Weights of a small mixture-of-experts language model, trained from scratch on English Wikipedia.
Size: 8 layers, width 384, vocabulary 32768.
Below are experts of layer 2 (counted from 0) of a mixture-of-experts language model. Rows are named router (the router's row for the expert), down (a neuron's output weights, with its number) and show model dimensions 192-287. Each number is 128 + 24 x the weight over its row's rms, rounded and kept within 0 to 255. Numbers have three digits each.
After each expert's rows: a language model's description of what the expert responds to. This comes from a sample of Wikipedia text that the model never trained on.

# expert 40
router:118131114108163154144166108119147148158088160130115104117148175129103122095129118191108119099124074152112150108122122138145129099139147091094172109127148121112108142137124096163108122108129070103142135105142097162102131161114144127125130156162131120113122113105128135129168155135144145152
down0:123131091130143136112135141148142115154132120132107118145176113129127188132149114129101151100119156139125166113153122133142145144142153115121131092157112144136166158138127139121101113113138151144145109128159165129086169144136164107150101153142135100145158086133150094123149186143084147110
down1:109114151139111151141140116139154143124141148117138119130099176122103149131157144115128086159135100129119176148121114080138095079067104117103125127091115066109154116087160194106097121118110118138166114112128133152092138121116123098143157123106112099137150132143092140125132121107116155151
down2:151149094118135063125118117109157121129095103110108125145100158134156122144114110106121116157149134182121120086119109137115144128115114134127155113173100115113090159144148117093134154153145109152123119133097106086125117115126144154081137140138114143140110181098144121111142119099105137081
down3:132130161123145128170114119132104152108181130067097161158117139141131096153125107110116136132125129138158143135137147161118129111108111103158119135117155131094130131150154067155171128130148137122144095148147118110111082130140115096170175161144136100131132119143185090125132128129141122122
down4:143156091129123168096147107136139133167079118128151075130131123114135109147105082133141129142112091162133184133138100145147133087129133149141074130154091128128136121117089125135134140121122117122112144085053133120160115149103112115132171123103162114129095140144109158153144111130073139130
down5:118119119150170097097137099087146134118133157097139136147103143190137154156122151140174125144145158111143099117170145122162121086085116158150124171134130137136164096115132157136117122117130184124134125144123128132151111146098108118153131146124118105165140112135106124103112096117149159106
down6:117145119131090103134165104147155089137165157145117146135162157121157136138126128144151135136139114137158114117139133110110096126141161130098138114138123133129164119108185116097141149128119133146144125160126113170113128113119130166120187134137087135126112144128081163137113059146081167113
down7:108118127102149169116095141124094105111136136100128125137126137146111089171122175117101145132138127129113110099122130127109134149123113138161143087119131126126133094090136095107099104105168170120088121114194137128133101127116113108171184153128111116104157103176129117094146145186160120125
down8:094115142100182137117145134146163163111140114148112108099128142141128148136188150132107125103139096102088173139121091133129099155113104142077118122119134117136148100145113134167118123116130150155121127116124211144137153128090197152114138145138176144154137137128149150094173091096123183135
down9:119086094132108141142108116122115138130128137120167128145115134093134140160137081181136121118178126126149135122129142126138099125108133125143153118110141124123139152126099153118119150104094113118143065101105081103133141142108136106111139143173117151133111110155140171132140123164114084116
It responds to: Auxiliary and modal verbs had, has, would, can, not, only, and infinitive "to" before a verb, like continued to exist.

# expert 22
router:133112121114141133157156102128157142158105180134123103105111158158109139102084165101110137162103102154140093092149128181099171151136157122143157130142152156152150129119119150189111089153152110142145122123142116135151142126145156120100125127145110082137113125123081129121136128163126116093
down0:110145141162148077091152141147124154135146124098108086147114131126083148141102139075143085133119141090166116128146121143153105117149122127129137139129089101124125100135131140090156115157131153103118152140166167109134106104137109136151145149144123097158150146159188124132111148161123140159
down1:096147133105153142125125151112080147139132102104155121154115132110088142135162123146157108146107057133118166140182088122169103116138142123068116156196123115117152137171160136140121112144161109147154109135197192148163148167095139131136136170140092173143119152113142120130118138108106128085
down2:142152138159125132135082121117134125170095105155141087147092141129153110159092117099170073125137135128138131096173148117099127092140117116120127118137136117128129119173123125135120081105178160136128103116111084146143083140125135146121153113081102142152115112160117106111139139126137123139
down3:140127136114103141136146119132137144144159134140123136116134122157142132121149139149146150125113112127145130127105143131139138127127133137123136131143136131130119159148125079149139122135133142143171106120126128127093109110128129113140154142134103130127142142094082163137121146139145159100
down4:165131163091120165102135093117128111133132111158137081138103140138176095117083150101146176156142143122134091117142113164107132139113116076176102166149127093158113174110149133144111138134128122160136139062104107144174151099158116142148131118124139152129117128113128148144161147141129147170
down5:131105122124156119151132110112138137124142093158133125122122108101173081118090098088145147117151115111108132090122145144127157116105100103148111192137121082142149138093049137136133170140145144116121148115154129126137128142132161170131125145117154101143120115150134149107127086152146110098
down6:117099136117128141122100154109133088115140148135111072121093126125087142108161115118154122132125162145158132153112105144113156155119149068076119105145144150156111128144132127137122158141115104141135131134113141133153140134139140122116134161113117116102114124166136116133122164159150102171
down7:148148139086166151123093105103095124145145142127089116108121125163165100142130129111127140122126085160096123135086097129095100132117141156081096131131118104099144121123159110128128127081150120071140156099106109136069119136093105107135146157114124146124124114162126110117132135100129127105
down8:102108118121160123105143116135126148108112124110138141126157104120125153164163069129109128149142146151095133112148122128132124130126093104110173122135130107105127100082141115149161162120110132168164122162094142162134114160112147141136125111135121164179109116134105114146137102116147096100
down9:105135099137178074125141156178105114148117151118128146119121134093180152150068125118145107097101157108111171126151132161150178117092160112131081147152135171112146104146157112149125080118128138182126135168153126106109098139067124113126123118125148101138139128205116088144112127075084149165
It responds to: Line breaks ending infobox lines, the preposition "to" after motion or transfer verbs, sentence-opening In/On, and year prefixes like 201, 199.

# expert 14
router:153123106146103154095101117134127136107120152131138096129095121133094154111126161136071116171152113153149116124145115141163161135138175152150152102095168171072155098115092110121143111074096126131147131111107136124117142126168128089094097082128109156174122144175104190115154156124115128114
down0:113102120103107151133073100108151085134141154138135120122113148124098138113123159090131134127121172136159138135151080107108153122119115149123111109085136129067149123107094159125103126103141176140136127139123164141085103102138165130116170120143135129159145143157152160143147109133136131103
down1:113143131119144125151128168122158146142120128135142121110129073147106081144182134118098151143161104080115087123111106141152151140128120144109108134142155157064105167161089130139134101149103149122199129110122132142122131127171102119139139122119145098132148126107107156149126129145093096177
down2:114149115126143149099119164064159129100116135143142132136138085095116076098130094128143153143145138168131113124144139127125126114136108123106119119134135133087160174146125120120127129098078151165119120126177146146128139118182124110101104112118166135098136150146099144142147110119121122130
down3:166148145084111107108105125136135116146079107105140130117151123122145141153153128119188139139141143148077126123113095137115126122131121120131156120173082127122127134086162158139113119126125161152147136072178165179133135152098138112164144136119132146160091135127117165133092111124120132154
down4:125143109150115169149100127117114112150081176146168104118115127117093132138164141133147155121104098144129159167114134147118105158149093184158113090143163151121133183108094124107128127119105138141145108066119143141120135090112125122133120101155137121122119096155080129150100184114126145165
down5:164128158204131088113122112121107133116129121145110117136138133127092099143130131112129150077113121087113126149133138111094135136164110135090146101102071143134124094157151151108115114176114106109098136097106178155150123127144134164109139108137134166135136155125120083119136114115145114113
down6:133120143141149138097121119136137150108090194086149137097112135145064154096136149159102120133105135120190093092144096148146137101177124176144100137121127168134133128130089098191145130087106097133139121164120170092095102088201121122094126169116101144164167132132106131131112125168116118105
down7:148115098111169131116090119087107133147105138128093132129168147153164174142096106121104125133147133106153143166153180106123089131138106124129128153116109161088102157160108175101156136097128130113114127122155127134082119121144116167114112161172101142163149160121109091107122160130125160166
down8:151138113152129103121116101117128087162131097158121154088126146086176118121089111152158133103111125146144161122109121079109114136078137142117120156110129141104135124096171161112096175155162137083126145140130151155148155127095123136113146135119125127120124097115159124143136134113150119129
down9:113123127150150117121153122095105149132153121178180128139136111138106127073145139123132101161111110135179119125178100079179130095128118125076103151099148096078162105124129126143131091119164126115094094121156137114132129122124132110118115163152137152122138102161136161154073109152115146119
It responds to: Opening pieces of longer split words such as re, dis, sub, pre, Includ, assess, typically right after the, a or to.

# expert 33
router:138082116109090140127139072139120135140090153136108100127098131124090143135143093120121111158144118155168148144106131161143133139147131143083082124138133148134131099121132093146113123109122119163129101115123128125109107116161182114134099102120119105133089119126128124133137148115108099066
down0:135143168148121126110080131087158132129173087126084122130161121114136134143104095163124138131117119110090153120083149136152147095114099090129133111120130120129146146078119120127111135096139187107135131133134113157094122116062119159106138143116127109154140163108106153140109140120104109127
down1:140141133144122140130088100124169125182114160137161121126160087147108148142073135117127113164115110126143122111132097149132133120124126112115129084147128121164143125121126126101142111115154123162131152167148127140143152138124172146133178106131129128133133166087098156099114125120122119081
down2:165087141113069134163108070134087149161069099116118150152121087115148153135163150149123092126121125114119137117111157107118135165099109140139126097132131138140107092130128112124102102123117148102156154134106113112126111148146096132119111108133141164101114147119119074138139135134156130160
down3:154105113114107114109141132150111071093103158122071110068172149136125112146117108070126142144129124143144166153106101093143089157164106136139115135097177094118081144144108190109143108125133126135187104132124128120113142153078135135083119129159136184131139143142147076168146161130150083156
down4:109108159149199115067147142132189109159122139095127135157151127144128172147076187131103110156153096149155153132108117113115150116122102155086156117144129111106081141066125130143091131191182146161135112096107132083145119122130117127085110164119126098077103172187127116101132165174180125131
down5:112104136133141135168078115151115135136117151111103134149158147153136102133094093105126160083112121108126143131130135134151103136167133090124102164135113140162098154115128130137149091137096105133126119134149138106115145131142162137104148139189152144142136147142128146101146158115139101178
down6:105084132108104124154129085175170128142115152129096138132118117122184145147106193146123153131088155146114119194148156163126101133142120129148110139126126098159126111138084104134119136114121156123128120145126159121163117181136106117122101153123155083121145130113146087137125174144123114109
down7:123136162142169128140082165125126156138125145115116141145154096130151137076143145145137137113165133126147129092161164081107183126120146099168100141138104155143124145143115132111121119088100145101114099122141115148099092143138149090112085113115150141119151149135144118110153137061153113148
down8:127127145124096166171150178115163131109110115164138109124134152128157140112135179131120105132073164175133161145122122119130111102163125135069134148184137142183116127112190115123124146115167086105089095128068140103145111141140108135105094137128122132134151156157146152097105117144138126112
down9:083112122127114114100144137128100137124112109096124130175098087126130148151137147106128128098104147136096151150109136156112113128120130102074129111121156111161153127124137116116122076155136103118152108137100185163150105103146107095123110098155154099117155123152095138134114127155138119088
It responds to: Paragraph breaks and list-item dashes right after section headings in lists and tables, plus word-initial capitals like B, W, Har.

# expert 52
router:137140097113126131128155104142139115145110147104125122097102134140087171140095159135114154166101133169145150104156133163173157119109161126170116110150151120114128099146100100079146118115117134148164117107106139134126120133124138084112126123127125094140127101162113155156113111137130103086
down0:108164073146158109122142105102109132131129166103091124143127141141111134152131142149128113140101140159156195131167121162094170124168109093120167103121142098155156137122139185151140135159136143150146129124116142125089135179169129137136133136119111152092130081148108086139119171143114106094
down1:123152121125106109094092112144106159120170114131094144122124163153159141141096169116207105097139145137143122131139130120104127100148109112126151140085152102103101173078160127127101130102123157164186131085126121130121144096132105150116138138097126111067158088119160112103112135141147083100
down2:110149118106119135116150115163137138134151135113140104128125137124159084108133136160158112122119128100160153138135096117107140086120134140070128110137163110118099141148168124148126115128135130094125097135140141117165121159140125161137146135163134104066084159117145135134089118109149112096
down3:078117122094102095127166134136108102085107148108162142164136147162162125169095149148116122181156099119117147131171165145114148145165126183124135103116102148102105132125076106106121113145132111127094105169127135092140140106157097135087140119135104112116146096148123150094135128169121162164
down4:136121129128173161109099087095136101142150125109128134183064122140199113171167164117213105134126117090124118124135110109137098140097090127119127154160169147121119099142089073143104131093116150139120116123150153151096154121143134116140113171148157135073114135144114097133116117138128102150
down5:107119110143074167116119153141129134162108176107137130097120141092087130136142122084145126084136142151127145162094150113166125150158092156111152136086174123144107131155095147097124139191108122122114152120106118183184142185164123130154145113134115173121150090139132124143102084121125153156
down6:112105162137130157115139130113157150148163168168137093089114105128140121156164133143124132155098121174114113141129132154116106152128107112107155115140165120135135143173129137151149095154149101127148145094113108129115155111119117110107126104135110128157156057111124122130119148103093159106
down7:170186144133131111134077129146128095143113141096124133116098123087133098139102122108143172149105145109092157139100091136134116159115135116097168124143128096124120164100138157104143122101135094172147125124173138137149169129129126150145107126095168132130144160095101104147131095103138108100
down8:114108159129100137172089180143162114110104115138145128141105104093165100160120091109113108160134150132094082146122159144137144105152095110117142124128172143133142109129132135175103110159136130128112112159136093126132138112114147123096133159198136139081105145170151117120146101152139147144
down9:158053152110118157077121155099126137101081082137079099139175126080123155134138166104127107138190101119116107166159091119174120123128139144150153135144078139105113135109134156128136094125144151132134113141125140139122156103111156140128133136101158138098142101120172155158107096112099106105
It responds to: Pipe separators and empty cells in tables like election or event lists, plus verbs created, founded, established after an institution subject.

# expert 18
router:181116087114121162139169102135148126136119149126144085116110143164102123121121130135068158169118100165159140142147147166139144136129120177161095141130107149121112083146156130190128050074125135147129099104120099106136156091084167124120118080100118109115079116151136136126137132107107082113
down0:146123117151096118126121115127152120129132125109139142156115117100130125139126121135108168127125133129114157135123124129058121139102150158105145124118150129166147081091156102144115142128122094128105108094119133116146139123099089113165111136087121120084158135140143174118108115117164104089
down1:108184173132091122107166084155108143140134088113128095126113111160182106150081173123107131119127086066151122096147141103098108150154141150099078116104160106136157139150162141122155099143124145127106180163124108122115146134132121187128156098149145098116153113152136128147109112155135079129
down2:116184145110121119157146135140108140084163113124134121141124120121109140144134119128123122116154121148115129126130094144149162126170142129108090106168156126080101184133115146120127130086156109105147133149138113113158098159115152122134103127133105141166155141127116100146121141096110130109
down3:133125120118130170144143162162148124125115147155116125164132144116117123077150137091126114133159117108114142133095130145100127092123153119139127118136152108136104152092139154141105146136132148162136063121109131157139155172121114097125145123133139161077145135146100164130160144115154113102
down4:131104118140142070137138116112173121119182121139143158135092136114129135152124159139113135077085165136089141084135098139143079104138098160131117145124150130111176138162171121102117115087130159146088159139109131100103121134145147123153144116108125142139149133134115118148190125118134137130
down5:130103103073166151118096122104125082101137092130160169110099089159151109132147123115135154099170124139138098100118129135125145125111140093153102141158088176085112098107161106134131161111156131123115120141094108102120094152082111096116111107117122140117132116117151138128134099142156144116
down6:110110133110141140154112123113165130147136137122140130082095119102136117070146120108087149135104159110149092153164103072126107117114102174116169121131124159140156125115114133167095157063117154123172074140127128110083124110108143105115169100081099113144106136124103144118134122165102164140
down7:120088143147107135138098105098114093166154106117101153104145117143193090094106167128126091141155147139182143101106104123150135122158061119123123139118121107115132131098132127119124142121139153148120091140117135127117080119143142138111085130120121176170139135086103101140160112168101094105
down8:089141161183129176131138113131114156137100104086128138108141094102113115163136174101180193151164123111179122126099140104078107121144071108124115131123127168138124171112108123174132089128136146082125149147129100115125124100107105154125145142116112141150127127123140129108148134105160123113
down9:056115112148154121116116098076078129134161155158133136127144112102163124053161111163115087130129112151148140143097148124110120100138085141084144168140114186127134119134135123133147133110098115079066096124108113114145133177138137105121146120118101144109135149109134160119124200106155116147
It responds to: Verbs and adverbs right after is/was/it, such as became, now, then, mostly, previously, in "what was then" or "is now known".

# expert 24
router:147109079094115181127132090129125140141129151136179060158129174136079166112159155129097099137125112163140130135127122138138156125149115127147145131150156158146116105183131091159129115119131132194161118102132103098142127108125183121153142104140145141116089136152118166118155096095106133143
down0:101156157089111097094150131147135118162134170151132075138088134119111130079147118088123117163113128174115125126167172176146144128142137081168113088120119111107136101117076131117158139079099159136158119156147145123103119159092137125160169093130110144174121178151141201111141108097159158148
down1:076093151208137141099071126149152123136094141132138087072132147113114129175080172111139127129108142120135154145135139155161135136124093173151133084144120142113137147118152137138139109171118113156106120102110151131117073106142139124154112102155144127139147152091093135169144114119119111093
down2:096112133141107135153128082124101159147096091112152171130075128141129138135128133095104115138141099136144135146143123143134167107123143181125122091150168143107156132082146094163156112084129122155158095103133131117111147115144086103124135094137120132157163143153163162130145106134121081101
down3:148125109140139159154125141133100120130067163109164143146145123119095094140124120138084148131147130126126140122131112066116129120143142115117099086130116148124100126115110156088143155135110083123127117109063170122118121197138137104131145127180141115117143119133148099069139111138145108129
down4:085133143143107133167152148143157089121086099091121135149108148084188145126127128154123144146123134099118129106100161131119130111158175118116126102137124157120138153124160138110125119117162066116097154134157095113100136129121169113113136139101098102128141126117166137126140096159157089092
down5:127163171141142077214121137113100179135134168111103104070113173119115127125137115099099184113099095168084080148129098139131147148153141177147149127087109120119127102134094154139112104150122119112173113154140106172154090120119129147132149104153129129135132106148072096116147117151104136119
down6:137125082123119101087133121115114153153100112082107137146109136118119165124140129092115152105121151121081166151146131149093131098121128122142135128118168111159109134075102112138152130125126113142135132122135147122142111123099141136124129135134140139164177167122134102096129073129121130127
down7:103100139173115095151130152173183147112193140152151169175137155120102112134154140104116098123133165106116106158124123122121113144094150121118118132127139146145156161113134154126166138163132114110119183164114103153148143108071094100115088105107116116137100131146158165162082138117134183111
down8:111135119150126116134136092142135097128109155122124145133154170132125175132115130143132135122145138126128091082154133109164098107090105082092136145107125152122151153085146125097129116129127129120141120117132124134128153141127106118134095082142116096135171113110107115113153162122150101140
down9:115144115164110128140153140137104134131101139134189145112157093154140091125143125140098125098122130133162073126126096094113127159150139156092093122163110125103168108146120141088161104092102110109139152125141133116093133139115094148097144114121133114154118179124160172162132156136102129146
It responds to: Ordinal suffixes and words like 11th, 221st, second, third, eleventh, First, Best, for rankings, finishes and centuries.

# expert 37
router:133135129127119113080128129114175119168171130106124077153168105179125152152096096092151115118125149138161115122134110108156150170140147122152148131149136144113136176091115137122193110102094110115087114125076125110131140163134150113138111151151153126161139109128127144084126139166163147126
down22:129141142130136099132125161113164143129117173157092112107102153124104096130136162089122093091171119119121123133111172133101144160146125081133123148104141072110122115115143169174115092156136104165130081156155112137103125103115130153138105116152073144100143173130101112071150134140145126113
down23:145095185114099140134161066142125126153124127147132130142145142139140113142126153137139120128161126146143137104081106120132126148121122111138120110112143053073123151086143118122139164088144120115118185110068145138125115118075104166150141132122133143139119123114140107157085097174128145116
down24:080103138182165090121119100155103122143096116146091119132113156134104152097140152091129131136152129122094132182128134161134139088146156099142160151122128165151127110100164111119137117080144095090089143110116146158130116136188143135092108112089121167075151158150134131075122135103170147116
down25:154126078093120106116124143140105139126137142141118170124121104120137149090097118133135156116099146160110113123123099118141116145100181106096117109137132170137126094130095090149199077116145121119148154113100080149133139162087116148161105133172156130097136092104151126136134124151122184142
down26:120143143115149120128111141133127163089111122176070133141158128138095144087118117175125126142130125118119132122103092102109112125123102128138126092119114142125167057137142139125122141169148141148131140120144110103118145104158153103104147114126073113108133111114148162166112104123149144115
down27:201111120160137119109105099149117144133174147124147148135157174110145125136146086133153115123115115080125033115133093118150119154109129095169104133096121088150134154111133155113137141128129125152123096100101162144094164123137145065078130157153117165105155119112130131165153098157155110101
down28:136149103119107156064118140094148110168094158149162148156150149102143162127150117108109095125130104131111113133109145151139118160151145139125118112123151179127143153128118142160112113093121116144179127125124111170147161143146116097145087102164173143111117160100139125131144153127167126120
down29:129129143125124152133128086137091142110143124089136114129143109067094138101108111157153138134135130124123132113138115125126138110138147097121131127141076146143129165086152166138101122100083133151137114137169123113100122143133138133096175189121112154124097096138133123134087105111146150168
down30:104127127099107123129115102143111129152195120110106131124145128152157142101127123101114129147139112120095133127133126181124118134137144147116090158134146135154087110144143103151075111135135161120125143113152136089118166133118133134159146132118141131136106118090139125118145111102084115105
down31:154119104141185147124152098120086142112080170188114107085142109092156138113128100148142162121115123127149138131146135115178118113123136124122127136133137095112126158124115125118122171083133133119151110137101152117094115102128174104152095087119172112083156140139159121136140114154126149117
It responds to: Conjunctions and clause-opening words such as "and", "but", "while", "however", commas joining clauses, and quantifiers like "many", "several", "two".

# expert 2
router:108096116122167124141115142132127131121133167171083119125118106137091133085109132108084133150146092139109117122140167141143140110142124127125091133141163175151148098137144105153161137076076117150107105147129130165127130139097158137112092135156104110122108162159119114120133153135090112062
down0:134124130083102139075120097128121094085137144110127123130171114150125136109099096113093137156111155156101124112115129131122159129118112108136110123144115134145106156151123130134149161145102134144090087146121119128150136143153130110163114124126124108123119177130117119161146102143102117144
down1:095191135108106139149182123122124168164127130089099118149189123113137144162149120129145116098143106119116148139133110111125108112140196098129133124131136111136118159140096141188119084142157126126142141141130134173112105146130126108104126144124119146132133146117155094137091134122100152148
down2:102125129116106135144142136108130130129077126114146138124118129133142092107123152086136109075099139140133112115102128120129117123166148187187115126121113183076122080114080130127117143100154089127130118140126149143150125130116144070142132107110136085148089122129111125131103134127108126113
down3:136131142120163111146145053122151106092152139144109132144166157119162132148132135160149149136088143129113088127090161137115083129140102132148090145126162141155119112121138145131118127104108131136097098115100133128144166150101123117155105140122103100121129131185131148170150118157133099135
down4:146109145101151110162127173146104146081142120112137128159116149139111130124136111109156161159122147127148145128098164122130119098117133091132165129168126139148119140176127145146153125121111133118161154127141137125104115132199150196136100138153082105151115143105129122154128130158131152102
down5:115097114107108068133135115115161089111111135124115130139140136126127121162183142137144111106158116130104128143118120133114145110098131132155113169085120095102107123088152115137151119179144181073153154128117144151135092110142099095108079142152139148099142154104159105143110162111127126116
down6:132116113097109121140157156097123111128157131141106115119131138125115086083144109148152143124102154152161166143086160127144142118138140117113121118110101110148148130121164136095097127157125102136118142099142108100123138145099123140085151122132149085129090165130126134167146106103106118081
down7:140137126147128171122174155173096109162128099138141121116160153112147138148117133152155094139088142137155113103105086084116135158133112150128140169141125142127112161133087147148093138139136133130124093129093127111188121128113122110125105134140160151147105090124152091100161132172147104111
down8:163134089125102151125134116112137130112103157097173116120125102107081131111165110087102148158104129136101143103135172133107103092155154101113121137148092121144123145162103117124104127089113093137180098133133179117140138130116119141130142163165100119109121152143125158112156154128156149070
down9:139170100143127193136103158155152129098102134103145112120076116147146162116131140171173137070132103135183082138144135119139141128120069124130137134150100212144116154092134141170105139163144136151131182122150164115095114136153104119097143120123142100104099124158152157108097128143140145115
It responds to: Forms of be and become (was, is, been, became) plus the preposition as, often after he/it, as in served as a church.

# expert 53
router:131102088120131120079148135151139093132147107107127115118148085162084107138104111122136098131127121092155138116129091133113137164167162118148139124171150151102109135095169103132128097116131116126166120133150103122116155142140164121139098108149111124151100117167082152123139174124115112167
down22:136125120113103119113136165142095100132091077120132122153103128094148102104187154143172130150105137134093105129101124128102088129138138133140125120127123119150129122135140119151099140138189136121108093149141156161134109097115157125145103139137113107158123116097144138141116125115130111096
down23:166117108150082104132149127117119138133155107085148117164129144153137164133122109106130147129110110119132091118155124138108113111125118157134144123124124115148147119081096109140107162127090140131114176129114090130148135133115109119129090136157099156138133130126158157113120110152129175156
down24:117114143095133099157131130087125127129093149149187114136129120163123133098147123126080113133138123098135183109128152131110145152140144138110106114160132141114130125126107097144066145099124107159119085134146133120110130152168107128117158140121168108103118155133125128120137142072090114131
down25:152138124139142097133119167163124083110168149132098085130120115149136125097108127114104138122182158169170145166181137154130106175161168173134118151121063171071121130111088116157117136146154135146128149125119155090177135103143121140121120132145124134164152133125116114151135106102113149196
down26:129139131130092135139168153119080138135092144124118142153110104165103158136107111126155150126128132137103085131121135145095163107125125118107123085070147141175141109109120149128158144142145142103159139114140112180144130159164117128117142139134111098123112169110166085133127146111129150103
down27:131133112141165097121137133121090133116130099168133093144185118109112096092117120142124165131140148135129166144104134140127118139110130141110106125159127140181121117090137077114155163130110132102111099130120141135152105137103138126196118157136107101129130136123120104115097103129145148135
down28:108102130111123132120111099125146109134121090162121154106120142112152117085137172144133104148124115104152121137115161109139152108135171128127125122089067104114173099129169105155118099116095135127090126141097127085106113130106142139163130093155102118110140116137109124140104152122149180131
down29:165153129143124129107150135174102141137178089137098089132141155089139148141118127136126125169085144101153126145110139110122136134139136154138093108169176153141137130114143127073165142139110170120139128146139161144155148110120128123145098135103204150145138157086120099123093123129147091125
down30:156161170117084107100112075135123166115132139143124093081100178113130163117119121148133137116165086081122122140117124104129135144122130112108145104103115123157119147128128105075110082122170136100109148090162131137128154134152092174166165160136110151103129109138095132093087119112112084136
down31:114112098151112113158160129105121130158133120121083121143118182148162110093133122115141086103188119154093169108123118136125155145143148129139129110120098116149136111136236102132109133175140147135111167114111113144154130146137065129142132124082120147101115118091100118089158123144078110115
It responds to: Common connectors and determiners such as and, of, the, his, its, new, former, plus reporting verbs like revealed, reported.

# expert 17
router:126116081083114123117149104156118112147090141114209124134093132133078171093155114153092186159114118142156125137132136144160153155098135111123147141160135177128162098134119095152125120084129111136131110139129114124152135112150154117113125079089109101139093136119104155121156148107140107073
down0:135125150163153125112171106103128113105110117145129163175140116139139118126149176151150091140141108105128123158103108167124137107097098163153166125147114146158116117142127084151129117145153134101089096104109153201127132138118142119116136080135122128120137154107177109148142137109069103095
down1:118157123139103095174150134111123136148126147116071123139141125122119119129117144144138130143120162141106147124111138138117141155150117112187116156177132117166104139104114132129144108117105135123108159104114149152128112143147116118094134134109131121142143136116174144109143128127081092151
down2:107129145085142124131126102129104149109086106124141094143117123188138120111114114149160120128109152163151125160100148131161137147106113153082166129184160131148131166157187065167149146153125142147132140102105126119090109135151164122132145124151147075130124121116125192104138107161117094110
down3:151139150166091138163157158105108080071074126126128097117127146083136156103090090076144127130127118147151097108143138087145113110122157134116115145132114124123179123135165135119147133159137150120114116130129176125146173138107137089165105142167076150121142128122118062129074104165116158172
down4:144105156095117130099099110099180128155146154106136145141135152138115119145124165144117139156087139059162141118143176199124145088146106148120111164136148132129161167156137164121083112084162132156118126136116109144166134150150107145138120141167140074133134141139169151133102170153123134141
down5:126107156167081060101136134139134084049109116109097158118149176110139147134158114095141131068117111115175189123154141112113182118109134128163107121111128137124096086121101141141110145154145130147163124124116131114123149124094128094134104076124134138107144089132145075122165122140125127141
down6:150156154133111088155150183105072085131163114136142140173172183120113144127136150181130095100143187065118122121141128144184130141134109090145170138146119151176124085109132124094183144107142142168120121086125112144125130105127127134126127095104103152176104131112086142111156123074170139163
down7:143141120157136094144089148102139138126083124148130148100130131104086115127106113164181154101106129143125132153111125085146123135161116183120183108121119149142161108117148140114097137149131158065165141112137131097125129100174099164145107116103159109090139139095128121119128112120109166131
down8:083152097136113110136108178098168137179104157112136146117145146121084137107115126148138153102099125162124125122130117120134163102122100105105116132129085174124099156119155135162150133105166120143118134080151142138173116132135125127146170156118154115116144094099144139149094161133179129133
down9:100102120127154110194124133080114150102112161168104099138126143120091159144157129106074114120130120164119106178125102130140151103103125107142137138136149184131120114123154179100139141122135130062167145131134095143100188078097152085079140113099098136131100122142125120128140117102166157133
It responds to: Quote marks, equals signs opening article titles, line breaks and pipe-separated table cells, plus "all" as in all parts, all levels.

# expert 21
router:130167156111140096079114084166116082126115157147131133159107179132125133126150136144070125148163114126124154106101142120160155109120122126113115149099137126104101101106112119092118093126106120084158123091120133177137160123093130087107115132147138105140115096125118095158118101105085148134
down0:108124126113125147129132102136120177126073137080140143133125144133145124138143126117118127108109132130112118150124099130148118122161092117119174144112153137100143096118102131161134132163081140136129101163120117095089175131145145126140120149100159140081177079122103139121171159088116130098
down1:132148141124119099115161125139132117129120116131125120117126122119069105129111117136097150139123150148151146163116121142135105102094156099111125152076138107091084092099137153120149144143125128163133119140142114129133145126120136103109149114140124150129128147147106096132151127092154169138
down2:136128114126108135152096149129136144127137098119096153130115151112100105147140103116101119130124133123144120118124144124123131172140182146123095149124141124085161153143148116146153097131118139143156106114132128078165114087106096119115133133117129160070088069161112141127106156089114092146
down3:114101130134106115171131142162161102139108101177143130157094140126139141125111121096127126141122154170107150159114172132146119132158115110181120136125128065150139153084119183078143117127155103090123139133110129090103124109103101114142140140084149102117173158101144107144116168109125110132
down4:161086140124135111134156133099119158140124145125081131116146110136108157152155120107134118112104144111127146187136080087136138126119171120157124096117104128137119172092140142157132102145117093145120117087114129130114102106124094139121133126155102135098144146138087108178124112102103173104
down5:119130162143116116156105127110106166089157133146118126116121142135124099170173136128153113163100128160118108148123128134142100114145101122131134133130120157141115171093132152123137144118122134100136160132092110151086144096112129181139087151135113147114148130117096101136142123135099090105
down6:118122112084113115149137144107157128141077125136076144154130131125091129147089118142142131103147114136173106154135107157114104085112124112134132134106104136123148084093125132065080150178130126111138117089149144079111132140099128138068164144154157162084100106121089084129124142134118165116
down7:177123123159178138150155154133151102132167157097071165102139128120159187128140128150144119103140114123091107150107187127112116131120110127104122112126145108180120152147187092120133146124165177136072151107132098124143164137119122154115177125130116109116097155124111142161121121123127140156
down8:159138192101103137132176163137118126091140120192135130120176151144157122133110127125145107129084121122142151135126150120123130151141164135119143112142145142140130112157140141126093126112149178150130131113126147145134144135108158165133110122112083161115118181174105136161118127117117130125
down9:174147112105124060168132059128120122119112129129127155152138126084098138135125130130145136140122130116132154158163093138148149118135154108149131207097135129135142154162105171108154146115132127134131140149113084148135168102118115113169151120166114131105114163115079139148151127090141147133
It responds to: Sentence-opening It, This, These, Both; single digits in numbers and tables; verbs like move, stay, have after modals in biographies.